config = dict(
    n_layer=8,
    d_model=128,
    n_experts=128,
    experts_per_token=2,
    d_expert=144,
    d_shared_expert=0,
    activation='swiglu',
    moe_layers=[0, 2, 4, 6],
    router_score='softmax',
    normalize_top_k=False,
    routed_scale=27.9,
    balance_loss=0.0108,
    balance_bias=False,
    router_z_loss=0.001,
    router_bias=True,
    n_groups=8,
    groups_per_token=2,
    init_std_router=0.0235,
    lr_router=0.000659,
    vocab_size=4096,
    norm='rmsnorm',
    norm_eps=1e-05,
    tie_embeddings='early',
    optimizer='soap_variant',
    lr=0.00485,
    beta1=0.95,
    beta2=0.99,
    grad_clip=2.0,
    batch_tokens=[65536, 131072, 196608],
    seq_len=1024,
    train_tokens=443400000,
    steps=3534,
    dataset='wikipedia_en',
)
Below are experts of layer 2 (counted from 0) of a mixture-of-experts language model. Rows are named router (the router's row for the expert), gate (a neuron's input weights, with its number), up (a neuron's input weights, with its number) and show model dimensions 0-127. Each number is 128 + 24 x the weight over its row's rms, rounded and kept within 0 to 255. Numbers have three digits each.
Before each expert's rows: "comes after" lists some tokens at least twice as common just before its tokens as in all text. This comes from a sample of Wikipedia text that the model never trained on. Tokens count by the router's weight.

# expert 114
comes after: " the", " World", " of", " United", " The", " in"
router:110127101151104130145164100105149165092135114116140155088093159110107087141131102184127145153148159147145158141158085145159126176099104109159101108120116118157147094131100148144161108129122155094115119109150116161134134150125153134132167138103157108107124117113110149184137149143114106152111103130128161136148116150115096157145095137120139142124169105176171157107158117132099151102101
gate0:144117088152144145147130124131097170069122113106141066116137137133128135133116148146092132125149131160097135120128108109160144151106092159152132099129133152117110106160174156099125148120143111120105103129139135153101173147163157092108090109107175125116147139146093173171106111097138147117151105129128126127155124127143096181136125107113119157156132139118189115153162122191129140123138
up0:098125089155096122137129110104124166084137134072122104105161159163122165138126165129095144126169100144081133102148097119139185174130102127131111080143121128127098101154171140119131134136132131125146113135122139127103164124182137108144087117120151155129149125127103150127089098112144141095142133113127122132169129138115085181133155095125117132152161166144112139144127088172104122139114
gate1:136147143093096141146129133075124103135099130119074144124132098147110119124145085153161129139124104143148120142103149119114126173169088106116118118105197140146166146148098134155108140135143141127141192124111127151157141107123136135132096152147119160104163139137113108112162094126157116124065089127123126110129125132156114134156095209138144113172132144139137143126142114171120119127147
up1:162104121168145108151146135095103165091159146113133124148136111141159147135128120130072152086108106123127163139117108171150132112116128149123189132136121162140158176126166123155139130137088177118136115104130121137129133090130089086136157148129130146125126150112124169101113121126127117119144115144096107124116168104112069136137096099149158159145133138157153145159109169059102129127121
gate2:108151070111140120111110121160176137130124113095101105126139156112126163132093121157151101141128132121157125147109153137099099190117129118120097088102091131149099178090125129133152142138159152155132124178097111179140117133113122130108101091118094102140104132137146110196106111154145126118133094141138126123089129137118104125125157179124106134128145119096187149153145122132115154156124
up2:114080110121080089112123108085116135087143117141089161137121100135107124110151112150163141127115135150147152124114156146111142127141123125140111139134151096097076151083126095125131133122174159127130137126158133118148155121116120142144151092145151142096091194114147175160121109160165153129109119159151132112158126141110149185139152099120134101138109134169137134117161120125150066092125
gate3:108133167101119147151105128122156131139136102144117137155127152128161090175093157132138150097122139100149128126155088124109107137106135158151144099109057128101140125130118109146164116090135105103157163134141133126115077159128144138126079113108149117090123126055127125077121121153086081107104158134140164151107151132146108111127130128102101136150136112087161131098127154137162161120123
up3:115165129123138126175122097105115142119162123143135145142127147119123108083113176189148136090137131132106143146146070127150114140110157135153138122110096093087129116091096135133151101146112165094175146110159173137124103164152116151135091087112145169115139126094140115113110141166082123105131133135115127133112108176167118133108114136095111148115165097121133125133107169100124093155136
gate4:123113100123129152114142127100118145147138086122113095098128111093118131101128147140128130104140194139126093166122143140149099112095129146118123103109112147121126116103100155122147085169143134124103124151077095108150152104143129092079113101109167138124077110135074109109079148169110137128092097171142111123106100136088158132121131109094105118116143068093118114107098121131118144124150
up4:108141104135134122116149106144154127203114134105098096096109151133106132137148112101122103084122090157091136103122127109144173167134131165114131079109112160164089085181159128093143161122092153149141090101147150101139160092108118158131136125126129150140136119098144140148107132099139110136143172120129154123129113110124110129118139166169156126139130161142097125119164139087108167138116
gate5:140161126120138127154115127113136192141152138116126123100127115115130105137114147182133165118109160143134134127123080145142174107096130113132147157124122120197137089127162175094148106105184124094131119134147140102115165095102148151107128130111089108125103133132118151164132142177165174155117128124142109086126184127134112084142130150104109158127106154118117091152095115116142130139140
up5:135133115175113134108139149155148122125105107130131146127175123135140129100114142185121117109147147176105152142133095138094170121117156162102113130098098145110144138147083130098106076184135148119113120100144096156146098186153105104130176112176120092128103116118128118119155144115113138134129129096138106134112085107173137168138129147094138117126161150135101143124113075176129127120137

# expert 5
comes after: " ", " ex", " p", " con", "at", " dep"
router:109161112138118147147162135094160135122127109111117135100082139087112113150156135146127174142138135132165153114155106118148105126095111091142123118127089103184137110141120144129166121133135152094093085083162131142149109147124142153136122151145141079117101093157121188147151136139106116152113102151085130139172129161101103131130134134082115105139151128150147138092149149114107159081091
gate0:145177123133172206160105126101156143195170157095129163116117106112109104128149170108119116133132148106168152096153146116103140130160123070120136127144142119130076115126158111149123159130108113167109113150144128133140102124093151116136120114146108160146123127142169133119167132167123121141117074139097145131150117127094137130104109135102110140114103127120086130110167159138144152135106
up0:132122094181138088148158139191106135090097086121102118155139150131106128107133154164130156123103126142114135150123162117138105177158143129138129122092130133117130119141119136110141080123160126103149127118132094146118197129178128127091155106156155095108154119099066142134148123096109155113122133121142146152101154134157090093114156125125142097090115121136124148141137109109086087121123
gate1:121191159111136104133127123086116115115152132141129137136103130106134138083136131143099142191163104123099146104146124147118103132083113152145181105134146129106115142126156153099137124126089120115140104104113109144172108109124123096111095095125090092110079073065146156116132132117121144085112136156110115154113160120161114117096076139157095121132131151108172149123117133131126152125128
up1:115103098138150154099117085124126105149084120105151152141161122120099112127141103124182109115100126191130136151154119166115131140152136121124141130107123111209129115141123098132109159165149172172113105152153153123116138134082073104133074096151135105139138127125129147145128107141153189108150149112104137144157104105105118110161138139106166146122121138160149135114131125157142113108113
gate2:097109167103140177140141114094133127127122105128133141117115116118072105123123104088110180122123097186104160123126115148127150111076118130106149130120111172168123162119135151133079127134129137138128107116097130136128073041119144134092134101148095107130162111140169136149123148114084152142160130124113132112153130125166093128129111126100116144144117095098096129108111091104113120123127
up2:133117193103120095112149136150061138088103163151092121148151169148153109143143140133117056120116136081151095154111097103150113146146146130109101128124158137103127117129101090116139152152113156090100113138171143132118156143132098124159156137149157138129095090133119117129132130155149091151128127145134133145152124159104155198148140134157135122097125163126109134142127138120167132148139
gate3:135174122115072135133155134128156100119104136115134131126136161113155124154135120108135167161136135182151118134096126111101108109161120170154158140088100147132177092119168133113122110115161098107155124088154108135168157156109099148093116138155069089139131110138113139122123104119122084149142149176131131162151114184138135149140109114121117126140123146140136134096132083144085109092132
up3:107111108119150125124099134131130168112117123145104127146142101133161130115119141126112090106146161125162100129139112131135150161124127121121112117161176110126127135130082145183160144108109112190117131128116139126095090119148125119146213118114205144114103091116115136155103175113138127123165079105118142133136126099136134093115128142116126141111131139131130153145164179073142160142157
gate4:076124106115128163109151141118122175091109134109116146126123128121155142127142104100094131156121079097099122142155135147114114106078161161077144149160143172131098156142111115163134191183117083128134123126136099136093128140149155161136132110134133116121110099178154118127137137124139106162134115099140144130115105135095152132144124112160154167149154158130133153118129142144103194147112
up4:138150135153154118179094144119113126137146076082121120146155133130127137135125115135126133173116140102170156125102099158133143138157101126168090071103146115124157129102113112069150101123106163093137120135199124106156151129131136157106126110142123139122081151094156118159120125102169121085141147161131120113128138110152114135131183139103114141139091106113177117115128121133171113122116
gate5:108097123095146077116131163102124091171124155133108109143122134089114086126109149123118150110126124166142128124099147141153106135166109151108135127106137113179129123145143141122120123092154130143100131147106138122162106168135173113122182130139118095106111096161141161127134093173132106120130110178132142189135116142143179176076115142126126124138134170125134155086113150156157150113131
up5:155125165140157141124104120135141164111119131110133133084141135158138118166134092138168123118099147144136155111166139126139108135142153110091089094144115122111132096135192118075161177124138091155080135154138125158146157131098190172115113146111083136122124142125136172133158168088134140087107150108109131142124145140093118130130113147095097125138150145142107120136124101117152111174143

# expert 45
comes after: ",", " the", " of", "i", "a", ":"
router:102118115156123149156182096092154172100139112125121161076109170111110096147118128172137138144140174150166129163156098129155112173100092103151116112099107110146148108136128156150157101130112147102126121115121105140127103153122139147128161149092138101108136104101121158186137138132108107148122115122114166136147115162107102146157119112121147131105166102145144146107158131123099149088081
gate2:095141152127124132140126120125141160141128164110112155137132180131142161118082097141114097133188110119116120162131136121150128156120125091131123091120130122137096147091144166096111150101169128131137128131159122122091081067115094142150120159143109140123097104126135134146126131154132098102085148126098114178091101097130112115132121120102123106096195149118120092151161157132097164095121
up2:186116104112078141188110117138168104114154124197079143116085101138117114114135094149168100122103129101149144143116125118149172109128130141110135151098112144130124146093136097141123149153151112138124115123153154133173170143136115099136084125141131163107148080119100154160134112093106111128111139140113102135156096141152102125141144116120096129134102119103103084134135120117127169090109
gate3:167102114121135114146159188114134150141162092117137111104129114092101113139152127118128136144157095129120105134133136146138103123077171121130071110095143158123095116116122144143093121149127126100171118176142120066165083129141160165150108142147171160082109127122130140148164083143112139157124154126148188116116121126178099108132141127121093104118133106135140104138140151113128117133122
up3:163101141124137120139152184125129101165120156134077110132146191125142130101145150120155196137122143139118138135124146139143117137128154132128135121105168109124146093117168121124101129136083100126123124184100127148171120144148103141122158123130072108131144101143125100161135081126125114142058125137163103127098126114082124133114142118133119148126136118120167079122140113177178132134123
gate4:148110142135075134134125110141154145142106113156108136147158094134104163132160141114136072145118138089120108144173119130117117110121077106131145109112152138125118147127141144144125093101130148098048155119122148096163130136111118114144135159070108118101138112152109127127114147140132159132127111149121118117121088178083124161113147115105115141148059110104084136127150115159164118103172
up4:126112126161135120092115150134108169149138130113120133136110145140151150139129138088154138152131124182117122103151124183147096141078126150139104123150115133156144116138150162161140134167116153129113139090086158157114112167153137130133116123095119110139153154159105103189145120176116109107188120128151118092138169070154129119108178114131149141130123125144087134095148133104114091144101
gate5:135147156135153129144120157088152102120110166149128135119104120127085134130138114145159095118142056128175127135162141092125112135080116073153114144077144126128102137149111107163124121133101090116117144129158167123092121158104149135151112122112129107116127102101081150156147151105093122108097122118167087135135081130116083161108120114132131138147060110137105107121115137107151110142114
up5:165149140160184150148121129149149135140133142142128148119168148107124213147126124144115083129115111168138121140156140120129104147133203164161178122129168142128138138113122133108150126131130085149157108112121108125194147151110129104120127135131105136095105098073113122110137126136125130094112147148104146144163140125117107119118141163111135125135168109159175109111092152163118122147129
gate6:061118151134122114112129125124155111105109145095119163154115139104103141142150146139132090111139113112125156138124138130121067131116090112103141117081070140130100133090131112119132121098126097162111148147118139107119122116138163122170154152116148083095112141121160098153125141102123108095110123152158132098115148144100146134110084131102101171104164106115074061127160113133100105124108
up6:143088145126132114138146159140145175100120107161131104174149159104148113106130113112126170134103098112118094123134142110126112104124109120112126136113192165140150121132119169127173129180134144101118153122105144130101169127105124119096117177121129120151133135160118132123138156140151161172168099080091111133185129138144098116160128106160130101083110135115162187105107123126113130148123
gate7:104137115116123167127106144175125144121142136123145145069107104141128073136089152118114129134142131123113094138102143144129124164077104104107068096092151122114110150100103146143154125144139101123129171159108140123101082085159169163132129140177092104130140113120161159094101125148137117121125130115118186132150112163102100119145145099099170111154129149155098140132147117140111130104114
up7:169158112147126105144171160108121147084122151112142160109134140123152172155120131131151144141120102161119099130125168132152129063096135089167176138157125139163130112102097120139157153121105102133110144083143144156146155176133136046145133105106146147122148164137150110145140107133137127100140122103145116114133119129165105129172094127112098135129139116140124148140137130122185147142091

# expert 31
comes after: " ", "w", " Space", "–", " (", " w"
router:116155109162120103137146115078140161117124121115144164097108171112116103173124114149123180147107156094147168139125103165144132136085121138168096119126104092137144119122098151164141135103143139115095105080127095183119114137149160144141131113132119100106123106097101178149127149157094138154112108148083156150137122151119127171154103159125119124110170116126156139098161155114114147111129
gate0:137154114117125100108156149106120163128116105111131116169101156078103143096091111148168126127117114072100124128091128147123096118058122125152105109113124151123143147099145154078133124089111096088127115158128104094174118171150152169132156144141109092132129134130117149127106132123143146136140164123142121135125125127145112134177137133071155103102076123112153089126131097130144130155156
up0:121095141108138112144138113155130120123102161137132125135124101180119131121139126093108125108168131177122133120165151126086159115152110164110123105143147113131092124142153121121136116156139150200143133122079165175104160133084110111122100143143139165102113133129149093136171126156139082120129129133105184112140139140096119112110107159183092156151167131125115147153160108106134133106083
gate1:136140128132121073178156123118127125116154127098132160127111142152094164128135144148152139143103152129088165161187117124114183127095154177169143154146102101113099148105117110136134125142166150129124103130110114099098104130132145097170172112087158089123164128129165105164113118153104143130139140144124114161118157102152110133123181138128152158148146133114128117097140113165106139085118
up1:116149115100115127116117121119114139123121174120114164077109145124121147147092105130146102112126121158112158135113128090147180130154121115123195147147115179123098162160140127126108150136111163073100058164105139116137101109117137095153146156088148118144135160154153099124109126133104079158117153153139166118096157119138119137127146122116111165154124142139120139159133109102126161080125
gate2:102118097135111086077141126114090150147128140156162110128139157103134114137126099088133194141128128173127127155131083143130118105099108143131112102148107120076141104114165147099129110093123120147102162087100127115145120119115126091125136136126093099156122131120115142142141134144093128159139113131110152139128121140152149196135107173120121138154154116160187134126133132171190134164148
up2:115092123140130105173104095142131132127136167138120155171114134118145130149129098102177126088169148098125114144142122162132111095162109092142137116129122154104118137112178085150089150127109129164107115142119155101132152134126128143090126141166187081100078151124101107112105140124099104123103126131089147147114087153162105106130143108163156157128147166080132121105120123096133120138153
gate3:132138166119115102126135101119144110145105137137180116128119142082153111117108135155128190102175106140191146127100131141123092090133205118108135115128120135095120103143157130143124116088126162118142117098103130126117105128098080105082115151127133096154143166150127101110122117120127112127128146112128137149144162149142163164164139083111129102117144103129151140097197134139157138143131
up3:134139161134161097123164106147103168132114127116147134135150128099156122115113145181128125110182108066196139122099145168134072109097147115107120125114151085083120112151160119156133131121161157113120122145119094129126109119128095080130144128113120066142118135158126127136103111117144130130129153132129121141148121142169118171131144102105104108099146084180128116137157116141132089137106
gate4:107147132130131102181111144105133121153150149132147156095142121145134052144140103107112115161108138104106158099154126134138133111090119148140132077100123118092157141140135176140111168103087098172148141114082125145143136093140131149150086142144142103140105105136103144145103151114093137107132100094096138170116125128153128110107119120153161163160141195116148130126159117135113102145158
up4:113102119132139114181072150118126169145131093147161133144143137111136174103099146138117145108130128160131162100097121116084149154166149121136146169141097141129121113112105101137114111144117162115115157130153110129140143129121145110085127096107136128108131105110101091168117097131147128153183104127132117086170121097081131133168128143110138116154151133080125155103151109123156097066091
gate5:120114114094153121134123160125104131143144145098084122145145146126102121174149108119145142125135108138120094077095128114154162151112151118167151098100134107146134146097118163107113135121147158171133149138132108126067128146133099154127130119137130131129136146121150118200152156189096103133159115133083147112177136157159149131161166148127085114109134131141148126133083126120177132082141
up5:141153107134121097109108144110133145112126153098097137170192161100129129138142121118118144125143132098118101137175134130118118157122103099129140165102133101143122146155097129135159122096136132244111102142129086168097141117102100129128130120119149117123122126084134143144157158142166137148135099135106140113142125128104129097138185133112091112160141155141147099128122067125126110108126

# expert 25
comes after: " the", ",", " |", " of", ":", " MPC"
router:092122120155109151153175118110142151103141113110158148090093169123102094143141107161130155157139175132146152133144085142163127158084104115134109103116123112149169089145132143150162123139128153098127121111141110156128104158135149143112152140097119101098115107129103153185146123114101103130102106139108137124151084143090103148157107123097129136120167072146150142098147120128103146096081
gate0:141152113131155116096109118069126160115115144096148132124147130161101112157116145137123102107152156137111159116120096090117166154106158132109182184189177118138099182102147150141116132157132089143125131102077153146133156134131128154144125150107072128099164114143118091155150115147146115125143118155123130124126116114132159119145152131113115065172130103131146138111115149127149145132135
up0:100104133112061125094125102144141110147116090164153153128122145146132088093117131141147107133151191086135099146114175148126113133159073130117165102124082099163130131141112127173135115169129148077110178140125116142117106111123129089151167162104149138133115114090140125144117131130149137113133126089131102160137119121123142082117150135133124149127133114072083133156121109131154121110132
gate1:080123107155133124108119095141141159134159111185167133098137098150118118127146151160106138140132093177151100097118105115128113139119141162141125093144134124111143098155186143130141111132102134174133107116133157094141140127098131133097130144072112110091148091105137120127155121127138126130138147094163114118145120109074127137097131127106161122163148142128106104164081182103139179159113
up1:130150106181124113097124136119142123143088156140093125159176133095158152119157126096125136116148098109134138119127125147146106113183107132146119130154177118116161129115137122121133127119115088136111144150145135126104129155154161150155134115165163132104073129145126104108164144149153176126177155134147095131124150179179141103113133154110193143113159094144107147112099148146138144120172
gate2:146137141138110094154137150142118106126116096080130082116098171121155123162088098127185136140152118134125139174164129142140142129118099153161145152093166192139143085128152131110139137134147143137136131130109173122134126120145131124156152175145104137109146104149132144137144117128147086162136086115128119143088126124130124138149121079142120144135160116177109159124114102121160071171092
up2:106123109080167124122144139158101156121140148087119128134103125127149159128109110119134122102151160126095079106092115134106115142132152129146114176137154152153139160193167101138106139123128141126146118111105101145156104168114152141125131133141135123174123161119125126095142146141134141171143112070159139125167094096072102132116113127085156148111154097144113107157083109141174140108119
gate3:128160091142104110101124138120117132113154105107115106079110180149158125093165129188134148151105118143175134138143121140110139171125123137080111118138123086138119106153148142128123129138107102153099089135095124118130114144112084145094144089127121096135124132139137140076124061120148155154123103073136140121146098124105140125126112156140163073107129134150122094123135086141162129121084
up3:131115133150143114126120082115082089129137120124079120120092113117120110087144135185091141153116118139100093142142128117108123137104140106094108111107114118107135102176127154144132125125099168155092117143109124150157131149170129155098167109130101127145094129136174133086110086086124120157121163145119144144156057077122140104130127133123149081135130153140123093124142127111138149094090
gate4:107091113098125088130141107167149107115131106164121117112148132143113085103134125103222157115138147126106148121160104118147125142131117072115119163096157078116140099155110082153114081116168111132128110105121119141117141119134143122129155105111118106114134123131142147112180122161157103139121145099108077144097101127134081156138122106123164112151083154139114104125114126116101131112142
up4:142110139160155084121118172129149151127165128171134154113087105144140103134152148131099167126152073132143159110123104138110110176143109152130118173128108147094121154106112142085115079126143122139158114128137092112123144120111161133146150119100147127130110135092163144150123140143094126100121148089152123138189147148105173134108145162175138137148144096140097165144145116124139140180153
gate5:136108119102086138118103125090153145160096122135130128133122091122137208099157205147136147125171133109094126139109124073120115201134113157117120140110129127127147133163123131144088142123104150150107108107135145138105124130115147115115138114111089100164122114139148168152146141110134114145135112113103113139115101136139174154109104140110130076111118129107136087134132129118155115135197
up5:168154137137153144158117136172135170083102125108109123142176092137132124114107107089124094146098118158119160089145142123123111063145123108106160107122077126138135107114133162121174111156161172130108129139102133099153176126145146113101152118127136125117131097137142081173132160130124135112133125164151144151133147127113106129124162146158159151171146100141106092100112097160142139115104

# expert 42
comes after: ",", " the", " of", "-", ":", " and"
router:108123105143104144158163109113135137099149087104135157080089145127116088143163109136122131168129151141146144153118087140143111157077110105152130102105104125131137090145120160153146121126106150106118109113123092160123096190140144139133133143095145099100098113122102145176142149116092111146101100122113159119140107147101112128176108108147127154091164107150166151103146130122128176114084
gate5:082099115135114120147133204113121106131147124132082110106167111121141127175139149143141103103104140155160119125094137153111079105126140080088138133143128146128118144142155091120163133141125154117115146095131147109144130165141133117115104139120127136109116092130109154122141147146140075110169089100178113164133090140084110129127136158148166119096102137138122087099141162146128153100088
up5:160147151132146158132118108100086147149125117155115127179137143140167124118110170109173104147097143146100158139122121118166150131139177119119133089111118151133142136111144138125082142130149127123193134163115065129119138118117108148174118150139118107088139139114083110182153167140149127105143154141102094120144124126144106181134135115114086109142133148105133155104113161172120108097123
gate6:165154113141158128120115165123103132133127099137100115103155100120114118159135090185153156093138109152152141130141159131130104151123180129096163136102092049084129129144129151118145194123147160161110129125141143135136169094139137123145120110126116139148135120144116102158169145135089142121128091110145117129154115160144135120126133131119126129099065098137154110083147154123143124179130
up6:073131095110136134152113133124110128130104146110143108085113130114121147181146121196139145125155148140110105125137169107104125137087126143170154154114175106104099100110121143170192135126139174121113130070169133150142147097148126142135106124136116118139113124146144131159116089084135135093104115140144096148108129125126140070175176117113124119087145124125131137120122112132140158106135
gate7:132109113114138118151139162159137077119161131109160121108145115153098093105156144135116145146165172152160142141167139160096094145088122156133145125148127110104155139105144149132083119144140149113096149092127143114116185146148127095137152124131117134125122137125155126128134087138112125106116070150089120178130144110157181103162088094112148135120118139102144110091114089150137183138106
up7:115126135136135083153140116148119099149124154098122092132094095119105078120116134151080140179133135148192134127126127132118100115121093112109123127120121059088168095119111119128098092133180120094091171130135149146126170113133106096129115119117165113127126112173106152138099111115095149102144091162099145100102149109152162103143146158130113159105107138128164133141116130116105140135121
gate8:134173114146139076094093078140158140092184159142142129132144105131107168127160172156139094125106138136152151145131114115196148151095154102129135108184103126129152082115123114134179111098096120129159135123130146157127139130119131166124137115108101134167157106094096128103145125155152128105164149116115125156127123121111113123123151122102144129186144124143100105140134157111135129093118
up8:129143138147119129126133109157096132125120116170159159101112094118112186134155186180172125126159136092146142124104155110176151145134109101162149144158143139162155135124125139145130108124150136071178123105131096137096107111106118121120117108120151146153165119108143133120107167165108145120115184142122116173091129167111152083125095088112146115130138149118093149135144146129134134154143
gate9:128167133154100123151108149132132107112143124133098076127153179114122155150118114137109100119153145144117141137101119142105110099124143149134127099111134074142153150104133137122097147104143123114087151097149149107112108213098123114153151155151114129135128104202120099133170137146142121111103158112156188102076113128140138156103162116143136151116146145133116119145108147106097135097093
up9:152141135116138113125116137096103190127116110141156161146143093125121147111147121124094117083087126165130127154133125144143154145156145148148113132143108110144106130175144131116105108194141104143154096142112103148118139126147108136106162096118170128062176141099107117129098136106143111159132133147108078141167129155135127134142153110098117135153100100177137094109130161091164112123173
gate10:094161107089137147135095130160138112118133131107161122077056131124123137136117123077096086114147097127126129127119110131103088132129110141177134072114152175097099124150154185145123094145125126146138117133112134117174138127128144154126129113097101112147143160120112136138153139118108126120133165124102182132161122145091153099173169080134133165114136130147097123125119113129160134110106
up10:157149137105098140083117155093155109111177098108090162163158126122155112129144151152139117125138148119132091122163106103112156148170167111118130141117089101100141122110144145125162085080106129126124091112137109130143101103137117092133101160116110118102127141145178155145091109131095135146087141092120126151139180120128128150115158120123097109132146151156157103149105139120186111090116

# expert 98
comes after: "\n", "-", " Kingdom", ":", "ylum", " classification"
router:059117131125102106143155073113166144093136119097165126124123136129097086146163143144138189149113182129148151131125070159134101154096122097157107078104165119147135126108100149117143108145117170099112124130155135149115122142143152160103139115143128109114129091145158141138136147121107077166149124133144131122132095146129113139157114110134152167135160115113122166128157125134132156101101
gate0:117122153118133113106130096118131137135144168106146132096106146145112121155121117130116112144131119137161168172135112139116131137142152127099169138102172092123143143158098152143155117134121132112102134136164097177134130112167103130119105157136126148116103097170150122064092140110132110115140165104159123116131136086141156107169132121100110192117140211154110099132148093157114157164133
up0:129176113136089126090086137113091104142155116158148166159159162142097124148176167097151137134169133146143159127084114144139099111121105138128130123125133126116115129114158133122131147122130149113172143116116166089112151131159111160110121115170109121147092098113112150175114137126127127130126146138112115165116135135113136117098147105143127147096133082165185174143101123076134114092079
gate1:100133142131142131106098157080135119117138161148145088183156111108132141161136117128101143125111129101154094085123106123112131136087120123119147162126115075159101149160136137132113127131128080092105136174140163137099127145137124153096093177135105132113129103134131135105097146099151059159145114114100129176134154126142147099096117133118127123155133128139146141129138109190089168138096
up1:109138130126120105072164094075102155129147129128105091129130124122114122140109174123066137101127133131115120063145055103125139144124091157153120143118131092121118152137144163094133145130140087099105098166119167141119135126134118142138129175147115102142110152171101076115100130128124128089126103123129125088143098139152105128090144117137127150154118111137137158153116083152119150126114
gate2:117090110113092161124120099139129134160121118099143099074139131125139107128106154123132115113124139148176145103131141126147129141138124112137155139127117152123146142162116084136088137163115217141168133136119131155129161130127143132087140097156134141147101083133126151147172133134111146143178186142126140131139097124149127149083123110146164101076155137118114175118156137135172129086118
up2:089105163108123173097135134110140162159138091120115116130143089139092131093167103119156127106115159146157144111119156085081147131134129124128133161107163144108148111146111149141123118121140168136170120120157189155121128144115164154079138118103141138125112113133091099105116123130176147177127140124096118107134107157126128133167149135107186145153127105123081173152126130120144088128147
gate3:084145128113145165146112138148153113163094127133176152150120156153125129098142159117109132150113088106126155133113115108140115143093117113146130088157132172135109142116145114120082127100086161121124128138104129118125135141176150119136163115135090105092131132088106165149147113136163152113083154055110140155131132152110131180132138162063145136160117128128119083167126143123133107138132
up3:096131117097077118138121143144142129114114121134140157138126156153153124146147140127159162108119124136160135126112129135123116163105086152108139163151126147136106110142114083164122133097107136135125155124143119133130130146161148140158155121186100133100155125081122097113147121078123094104096152127119125139071101146133170200109141127140136133160112050136117110136127137077156094096104
gate4:144133107134106162102133090160144148126095159133123162117141116145097106103110139143127125160119196125141157087115126153115152143142158174128128126140130106183134164108134112128152096168126119132135155133161141152118127136104133123115130114115171130126055086146084129156106095143136151129139156090116163106137133152129125187130137139164150144121171163116071150154133159132110113132107
up4:142129125120114136098133124132138140133128153157149158112106127106100102098118140142120136156115145125128145102095142156119151119172135138107122141115113086185140152113153130139139115174127122142122161136128137150145100104132134133123087151117189137157096089135084169166116085132103124126154167078161137110163166140125145154165140111150121150129142184116110191145160157093161088144128
gate5:152126126079163096145103129116146115110098116136119134129133142105143122131160104182155134137163146120135131126130135152152139141111164106153161134109186141170129099078056114107101127098124127120093123085120145125111112135182142158127105111179141119109117118099190136113171120127089113120136149131154158115117154165141125134123081105156130128121132144109121149157125156139121147080155
up5:109131123112087106127119140121127135131145142104124109115116162114074115124076115076131114133096129099119125143146142184108088122088113141108137122202129117135095181130188105135113104135150112143146134120123122142182137149134102142096158138108148150138103139128104133117134134121100155173142116127114089088152082101091114120136146122085127111146112095121099106086102103150118097135123

# expert 57
comes after: " |", "c", " poss", "il", "n", "b"
router:112139125158122142162134113085145139137130088116099132099125141091101109151154109187157147139144171097172148143134122144148136158086119092178124083120137065159140136139150154164139109141137131089112120094172135152140136153154125123127129174108153103092101118144149143152113159106148102151100103124109153157136109163123129134147095144117137134117150093116136142105162104126125153093092
gate3:123117164109143101128118110160126125094143157107096172139171105176136140088137132179153136158168147122142142119118123086158106125139142088095107161133109127160133158114174137087129119120144109079114146130136088116135151164140109126107137193106120126139123103108131140131125142105111155129115066133101152150145140100133099164152141123077114122115151158070123151135159151128128132135123
up3:134121109123069160114136099121144133127183134127203141085078108091107098137140126119103103100079050130150112115115134125108164113134122116150132141178142152164121120131116103148127131137122139137153112123124147095126135118119110128132169088110180100142146138139132159105143125180129154153103152106120120120082100150133118094141134116114111106167107132133135164118133098146149112139148
gate4:114122099148108136137117097132083100145130055124114130168160109090153137173124098146133178135107129109134144161146120156135110072135114126138098146177194114153113151131117157130143128138135110114140153100140089106102113107107147101104126134133106115126124139135103146155125128094154156096128099097121108104103085132146137139148162162119135125090169117138159109079104123160095118127152
up4:111143119123095142095128102117125114125087060149117124143096106090157148111078094185120130126134120118149143101090135124084097098160132076122094161136161081140114150112130153177151163143149119089106133086132106086105185117083128126101111137127129132103105113127113111133108107115134143127129112100115119115143103127134132108110110120144101098112133117112124132100110126158098106093161
gate5:116148125181132109137099109131115114112118082186164121107127090090108135147123094122096134069151128101133150175103149115122126124103116139124148086118134126121127118135124128158136142073149137108112118086140152111134139122095096095155086094134095113128119132136109127156150161094185088102098093110154114153115125149082091127144133105157172129105123094139135160121139121102110119152133
up5:169117110147110166109102131132126121131081110131127122111137116098124078118132123098144153121110150088129145135146120139148139164103128167135133142159175158122122144145093167147129152098148104107107163164123106062124135104124125180146135108138192089081150136138120139148158178155118099127124151147088108083097128127148147131119070134141116118092112141129094140124116138101135128106117
gate6:081123111121121124152103148123133127089150082132128154120131130098140155152131105131180119099124191112159102119139123133092136151102153132147134107145133135116173118179114125143079132138133093109137124137071199146149085139157134158088107126131163170080118124108141121143122143160147094118120137130160134149147159122143157162153137152116155119144155150147126119087154147156127099118116
up6:088157139122138129151136139126108152109177143124152151145141176128205151133126116128163106105095149128167137143146112121111125109113097085148131124124158126171137137106151075134141147137133118125137112138124175111163109108134155127084139149139139117106080197141088127112118170144101104131106097108150088126122130116185166161100147126112117148147113129165127150099136118119111102120126
gate7:115133112105162136099163133144162103151084156116106157101105147135124144140132120115100088160143162127128097139096152130154143164136141179143084078123125132138108154110170159149123096149134107128133124134137144110165163148125151067101118112146143061128111122112106086107133118107103130146164112128152143126106103132116123140135099089167112115090133100111104129115101159129166138090090
up7:153121134145107119134100168140108137117146148139141109130129154119147107081090150150123147122134117120106151117112093157109117083116085102162141160103106149157139094145131120106120139109088143155111134108116137151140117136133100202179135125121097165121110153128101188146100165143139168113120143156118146131145159135158107136168150152118143110146129137142194110119170113149076115142099
gate8:124130133116150113132087129107106128151146102095084129093159122134136096105131067149134109153099143113142129088134139120137125165114149096128134125102125084105135118175158143162091110140170131071144095126130130116103120102151152136147118151159138168126108082085124085127113144101149137152133121130158133189118136161131149121112060146113111112121128139139126109113103092168092115153110
up8:134103188148107154169149118129149100156124103094087114107171154148147092165117142129120106102116135149145100121133110123136175153129119095104162100120096139118132176084154108097076126171114160111154092116108148100115102096128129124119141121163140107102142105104169101166133124101138171135120124104140141181158141109106108105150102101129105152126147129097102114155121143155133126136132